config.yaml
d_model: 256
n_experts: 32
activation: "tanh_gelu"
router_score: "sigmoid"
normalize_top_k: false
balance_bias: false
router_bias: true
lr_router: 0.000254
n_head: 4
vocab_size: 2048
norm_eps: 1e-06
init_std_up: 0.0333
init_std_down: 0.0
schedule: "cos"
batch_tokens: [65536, 131072, 262144]
Below are experts of layer 2 (counted from 0) of a mixture-of-experts language model. Rows are named router (the router's row for the expert), up (a neuron's input weights, with its number), down (a neuron's output weights, with its number) and show model dimensions 0-255. Each number is 128 + 32 x the weight over its row's rms, rounded and kept within 0 to 255. Numbers have three digits each.
Before each expert's rows: "raises" lists some tokens whose logits its average output raises strongly, later layers aside; "gets" lists some tokens that make up at least twice as much of what it gets as of all text. This comes from a sample of Wikipedia text that the model never trained on. Tokens count by the router's weight.

# expert 24
raises: "ies", "n", "l"
gets: "\n", " the", "ar", "ur", " Ar", "on"
router:153107142080130106086114181136151152121099090164131109128154117114137149146156155102118109053146120141156166096095115159161110164072095096188144181122093158186118074038136093129103151048130067116081100087099125162155074127097117139149119127084155152152074105116132176188115112152172101119146155172133156088110140135101117123098106106150179120129224139108094124165113125153113070088142072115126072169159118074144075102117111125116136098117144145155140129114130076177111136158151114093140132141051115116159165122105129081169173148106169078137135110133126121140154151074127091130125147168181113107135158139089133199065095112114057170089124116131087131117167202113144127165103125175193109176090181128104105108156094104127119145082148130087146117085182172112130149154116203
up19:182106103116126187203110132145097083193088136116088091187148130132119158131131095125115095109117121145126103110104115123158100128120090098198073138145113117089187126121187172128150172090090122128107114104090116117107134117074182072131142158141153090158078162076102143155129112097131110092088113121168135157085097158128082195131084136131117124082143134118171026146125173132130134083115085115112113155182120099096082090090132204158063134158131120122106116107118127109142183116123143184108171084143084115156088074086099099139153127109124143108098124165087118156113163108125170135110126126205085153151158170179077172151171085089134128115109136093159193076122140131181154197135125151102101083194109167056156087140136131056149153132155111116121138119174147135146130161120177
down19:099169148097190145102104154152123155131177117208178127080129055104166124182116132175128126125113138152184152115151100145112115114179193189122116125138152178113099151205111132195153096129145103102122138103131075158108144088146081122089154126126148118152099121148140142112122128152092132091122091098134119117064091083105127145145106167127087155138159106094163105140065115156190091115095160144143091094134100141151112180109142078140107171143151163090161140098097112135162138068150069142075115107110107131109095184082170137116083166148107127146073082140178137084118124109156051119068143146134173083072144113032166118106156116121116176153127145121083142174156106091148174154150099127133083128100154101164064191155131204184144150129065147134110173137121110128111116149080098
up20:154146142168146129164145160132071095116108121150097086113199109151164146131147137095176091080071108165077135073151170130092131157118089082150091103136119096187105162109130124110169123159100053141166143115146156121164146102094179109136143165143110167125108162118107108122088127139093098108154174111142110153184165128181055115083156119097122174156102078098115139166150148132140156161118106067113121107077108120127172116086106132124127144148080148118129154074184131078164120105079096146126105159118101065122095089116092112062137080210161111152126107098105171131143204150092144069146179139144054119148105126169074129141129157159109082075128072049135118145143150134162113153096137138132077156116134057100105111098113107145090128194163111148157088147133120129154234153138110
down20:126134071148100132122195178128142114166115091166146158168091130049093163095102129121185143066114095171071143089114155045120174111113136120199160127114133143140147160166116106128133134110143115102127124139098092111167119178148100127119127118186143109153136145108149115114101080127175207110180108047090155071109129079091094129141120099151113147100102121125115135099139119084168153126150080119062106160090160139163104145094163161077114124126086133144120132116065128107151155166126087120118155127096065163158106125133110131098185134129164158116121123162107161183134137137090160180117108119153183133100153114124138178104138018094140088151086068078166184122136084096140126144134150133134093161163120100073095074097144138168096128160154155135197080199056165102118082128111115
up21:179162144086132157194128144151144146131146136118123123121132104155116129157133111107148076135088118110131139177180152140162089064100141097132154105064128127058111143124155136137116170159073081116151126062121150157149175144101107136154101103109158148194125122140121119143078176095133094085054165129123168127096123097163155132107096156127185144078121147174141113147116125114154132111103067127099076182127081186093098146080124114104095025126109143121155174103156117122168102112138109111124162128143064141094111106098170147050106099146170168136115107048120171098128144094037127084159182160118119129134115129169070127111160100149154134134201125116118123104141167092170066095152112155097152134104102118130143110106154207167086178200116153162150069131196143169138143111105160
down21:141148168106134044101095162109134127076154170159154102144145168123107117096109192115140135082143143158109118085109049126157182190123168135171130144123111139128115193110115142164092125114152150114187090141125116078127146133140087099142129093117124100158085114134113100134126104128181123107138093120113145149122120138101142184123146148140126118131117103096076156135152167113124093109122141129137171156099110130062084125122077089109170158175156222125146099151057096080157085120107106122036153105118161074152096140133131099180013120064156102114137129159115123146132184085142150109139148110124133108107136150124107148092118090121116103173092142102181106125155173107168134108200129102147211117143194105153172114075104144122205175150160162178124125140139116165172111176036145
up22:134159190071119127169132137081105212189147146140096148137065068146083145103112087149100125102188072160120095100125110144095097148162113128070126129148136161107066129178088121145151121118123080104155113115128079097145161136155165136098132142140139152103088112186069124136140133151090157134037067117081141039095103143123142175137113131140161169109144141152147091160103128165109105118106077090136113090144037163105140121169128172143094155171180067187138146118160154085152077119157050108123100137161087152125107121132125139100104124130133163183136101094094155142129125122097125167112154139138126141114130168129138190124148119194128083107132106171151171147113128147082142134160168110144104150058165127068181132086090161099134114139130190143078078134197124175111125092164156
down22:130106160096168077149166178081138097081101147095111176149158071183133099098161163129130162099122125159112155127133160118131110103069153136154094125088111123148111100085116150123130127119119119195142149140123162109152112127155091169162127134095108184097149163143200045174178115141133192166145168115080164137149109100165130111151074139139168116060098128131130071146114185125065125130142137082132144123146197123079097163080116159147126179107126154103088098093120132125174104185169081102158121127137135124159109119168105122068107045109176152129130128128138144206119136137122208174139121123153106153054084190115082118115125096146115053083113099126126141110117124155132090100162159094157150113089141138111134140149102138075108054134109123125166221074139144144131096186131189
up23:125116160147101102116084152149101119128113117083132178107168136140136146123150134156112144120126144137144116080171128151135125162126092142121085137088124114092166135125113089090140105104135111091108127136146118101078085148096140104111118145114086166160060130116063107099090182132129114090087155102141146168134156152163048173095109104148146085202121129112120116108113121176176074086125154127170160142138085167153150167153136129160100118099146102132121171137174167227178114122147078115127146037079161107088154065167108124123094137153109151158138104123188066106198122165063175134103107169192061158101155112104085140136146134164108133183100069185132176127122060148079150105112087166144138024108150154110099134161148136151154135135121180102181078145166120151183097099123096
down23:195159124128148095108177159106161129147138147180111081138121175136169120115097162124115097170193149171085131152145111129127156077128205186163172165106101148154104118148152127135117159086140121078151163149122051094052165093153128100163156050093148092150147166159159104091118138150113146126184152078083178099127193134128132127066157122096103152089132211132130128140162060126120103148132105178124150139140099115135179136136089115102118153113140115165118066074104127126155081123113127163128139134166153216083173127161123161111213202090110107157127086127243155155125147131165123189121138135145119122125076115110091133171124175127092138160125129138127137164166129173157179109095107163118133110083151159171122150127098132136154102068152098175097157114157109118148136139112111
up24:121068132093059086061144156180065123151108097171125082119136107125137101097135171136090103128086194110150129077152089108126134111130090126181170096127130133123090142149123151134127153157131141123108152079111118108143098167123136114141161133122125158146145132165135195143094119093189085064135113169141154160117142095160133141207098113118079110168077092123156102110154130168151095109155132146189150123059086166074153150149095145138132112152106135160118172099150142100130083108039171104132125066068101071138050122158137149140027125108112127149168123113140130122125136135073124114118149125166156141173168093136103111185087135089096096200143106149132141119107155063085137117149128054129170148180082052108139095110132109118129124132110183076094104098110084145098207133142124
down24:096127161110169115140147135102135142178160066086043120182137107161130067149127140138129137070108185142200157079134142133136127133088156119103155173155133142140179143082144050153159118165142202131110136148147118154147071192158144141128152115201194132160109162112153153094137156104094105149132111196181122143119133147097122091150125109146154106168099132096170117118136125122129157150087170111131169069173109138117208113140101133089105054105136170128133119117072164215139114161060156129124193184128160147128130121118139099115144119190116122138113124113145097137094136125148079172093103161178133186187141132075139091147131155167187137096092082128143145120169091113139103140134105121137142176060082162139110168144097137126131087115122178096153209136129060140156117140083094
up25:133232118153099082112081154104149106110139155114122113124096084117123129194193104112098163130122129149118116098163126142167055141136095115076142131095113074139140169127160127091159151118110115124133121134117064146085127157084145169133033166067120156146126080112131115145103119150114054149126153108140119095114068172127149175118091105112155112110132138185121176149062121104161096059164130157163109122103144102116134100155110083142124099107175070096089137100221120209143116149156118095121177116138128165199141081109139130167099156176101091164109093083109068122141107137113146113118152115117074149165145126076098157141095110118065180086091153085109133161130127157122140091098113140099163076131117139159207123088089135078132120110169124055108112207111126119151142103098143
down25:127082040084132183105196162103144129111105076172133208078089129110153165101103159138125178094118099155143089111093178130139191107149126143188145155050174151141100142121144161138147070145140149119157076082135141106103117115125098136108164152112142083133101144125113124084148168056133178121149125108070124152078123144086171065111133184149153102113148168120123091073158087150099164198090103119108153112157114180139125139101155106093161144112160114115168156086139158092108148149122186098142063101188051153143167137137107119127140173160086145110147121137207127123139111091135124161167096100176127070127125105160120145141147114089150127097163171121138137119135081135079168125147144104167148154152125170160113193178122069119098156183122112122147139174108213169164107120131114
up26:135081080082119113060096113144140149118072125188099075113200136143098104097162075143084108107147111052139140073095106122141151150113082095169090099102163107079154114102122132146117185107129117098149152088128104162115082135178145107126116128140153152170132158114130157140142129086158129113119156138127162095108115112133130146081054104139128137127133082109168068129119147207143184143152129093107123155122124124105110107089129168136128016176137140137166155086207081095153064132104182166098151134109142083078076105079186114088037104115127166126164145088103160117140116085111090101153178091127109139147098200155062082145165162162142111173159144151128092087143179108176116135161108086172134127149114119089123079124141110095114091130146176102151092106108148175138144097113132
down26:089124115126138112161133166135182116134127108244172139155102104088126177175085122182175138111151059112131173114176139117179144126152164162111151118126108081119161143166124157092153137157071125135112173128130126117094188127101160166134108125138184097192077105124076108126083063123093110109194104134137094107120145157081111135121138100153064155131087092115119155131156125129108094090102121102144122115057064153161124122111107197082110131173200134167124138160140161142130136082121136110058144109158123085161064123090122101162064105146123052074136168101142111126083102095147064122147097149186137134158114109149134157136087153144089095143105123093105098149115153104119062155169104159143139176142121118113192162157079156135166115140053104103091140110150048121125113137145096
up27:188148053135086134151109120128107169121178099107111124081092172147108126133081220142069121100103170086152146099214118152124131111124093162153182143114106131114140175135126119108144185130125143076172137131133109089153143109162137136149153139153110105188069114129065093158069165128142129189082125105107130136134093147181073159114150109163190136136119140129121144133131083121108132169140141157175130093032120141130130167163102064149127132129119105129112235099120153157186135065129119148120176157135121058125168054174155182179044149134070098148125114130140153103167112112058152105119086128112153146127088108090086151148145101104117114202161127130117144114150110105132162111149127119119119140164175133115108126106144178140078087160154142123177081158139059119128157140120156
down27:137113076109102168134104155077166131135136174111132087076126180095162146173042154159133151196155107138146201159142052108129140114150112135139134077120110088065144103122105112159148098103115158146157148112188067181085147160183160111134110144141078073122086156090093073118134104125111113153120152196117158121125136097094155159117079106157169103164143141186106149098091092146067135112143188051136167081130135143185135101105132149154132140136100140146111100080064151136159136122101160119134122094119099114112195133159083087167139138086120166094098148101184124137108059084140114166066141128098106060129157199160091125148141117136125094089177104130112146161079163179160135127113101100168124118111098109127138171159152055135151100183175153127123158117122099148084124151111181
up28:167160111076138135163141118109116120152136156146138111128151121133133042087146121099062135096126125132135064091141167100182139172164067144110117154114082148198176156137102115167156155059116128105170120097052089134126132137127172137087121119113094159121093083094115143173112139137144162172136143142191102112139106190112119131120163086077170199156086113063164106170071137144125106158096147153165093159152060116088119174142150078139111095153034124142159127090109073116133168117137116125151139187146094132131101115138154149106084152142172094189085149098124106152173170179164171140131137076161166157163148125107149130178101106127147162108148156133115173188139109173160111209137107112103082137078133127072149077110118080089110197146064135142150142163125101136124129161138153
down28:121095099133152128111159127140116137139117101107101104139105170164120109114135155136085163139111156166128123117154183104109065164134093085140155128098178152127153132127128109132140181222110087121155207139108092107137122180170166117120129133100125116106154158144106079119187143110133082173096089133130152096130134044073137172142100109090104085068159152145166122185123122107125128088093133156084163138122137091156127164144156137110190152135146061159163126153092131087125171110159125104137145129129164102167158067143132126079134104122171088129131191113136150053074131125150173115121150119087096100117116235153151071128119155145020133116098111130087194152160105092163169137120053119096135211151150101141095181110169174131138078130103127177140159084189131115134111151111191
up29:132184125120110054090115129107099148099102118144117094128058131120104119151200113095129154113076132180072056123160152129100120152129113120106139132108091128097070134134120177120147136140084075127211114096082088148144183103148178080098124138188126105147122082155156135141145124146126121145154164090129123061134133111141189169088164082128090152120154083147132190135182104123134126133115107106137120070140149099066100109165121145099121146155147082128138129104201093108067051144128126095127112104161099137187141157079157143109138119154155137156114130127092217185158095096077122140129081113106152138167154155121173154070092141120098129073127149140101146101146175201066120121159073131121074170087138159132185100101145204125084136142189120059151113125179120161136139130124125
down29:119093118102147096109103119137145158057116142096126154155182132157147158137136053091091157197131168130145127170132132201098121150138136124106168136117143173141155124098132120176101125136087172099126146133167161092099159110080176128180152101129122108138080120140083168107128114121105087111072097146154138123132118163209125123109070091190140084080079153165149150125104071122161062097111103130133136116136128181136105143150134176098136110139165112098111095166085136062109156150121208159198176112128112099183087170138112119109144158164098123168147064117128036150092141121118141188152165133123074148149081099055167149155122174121169147077187169184133061111136095146129084126123162180099139149100086157127133117142121069100145164136124155079117196136120100159153125148112085
up30:135169152093154103117160140102095063114168146138131138082119133125091107118185145095099123128118119037139144146156122094130126165128114186134094129094150121145079128108149143124146130053105060131117031103141103200107140130124149107109123147163115101150097124141106092121172181158141116126098117164101119122183147127128170103129105153179139157121067149134140108094093106185120053126081160164119097205139101156095138191128095145089117104163145121177139133150118078110184082179132171032135129124150085120156149169084186152121119115114134134087116119158120115099187130128152192113060145131166146137133133153111153169076120087108122139134152135208122154182047147148141099128171150162120074139158109179167116131073143100125118149145103151090131088088185052099110108189129116
down30:176125108140091104139070106112159124167073162094141134158130090096078147118121101101134100078090122093134116110065114158102149112179094115092111150101121136089151132109098171195085120135168137127098119152117169144154137162146149143142126128114146110060129226169150086081115107098140098165141119162111123203100115149139124160186088156099136071126167089151149145161109103080125144078151117180096067121159107144116174155060165078098161120162174135136140149099130138163170119141143110122124134121192108151120170147143168125166112129125138196116132158072096140095138115089123137126174168089073101086102152170069129193104101123118115196091130113133157162139187067091189150122146146068096167158168106163187098145132107071078122107118153128064178115096142195148066149112144130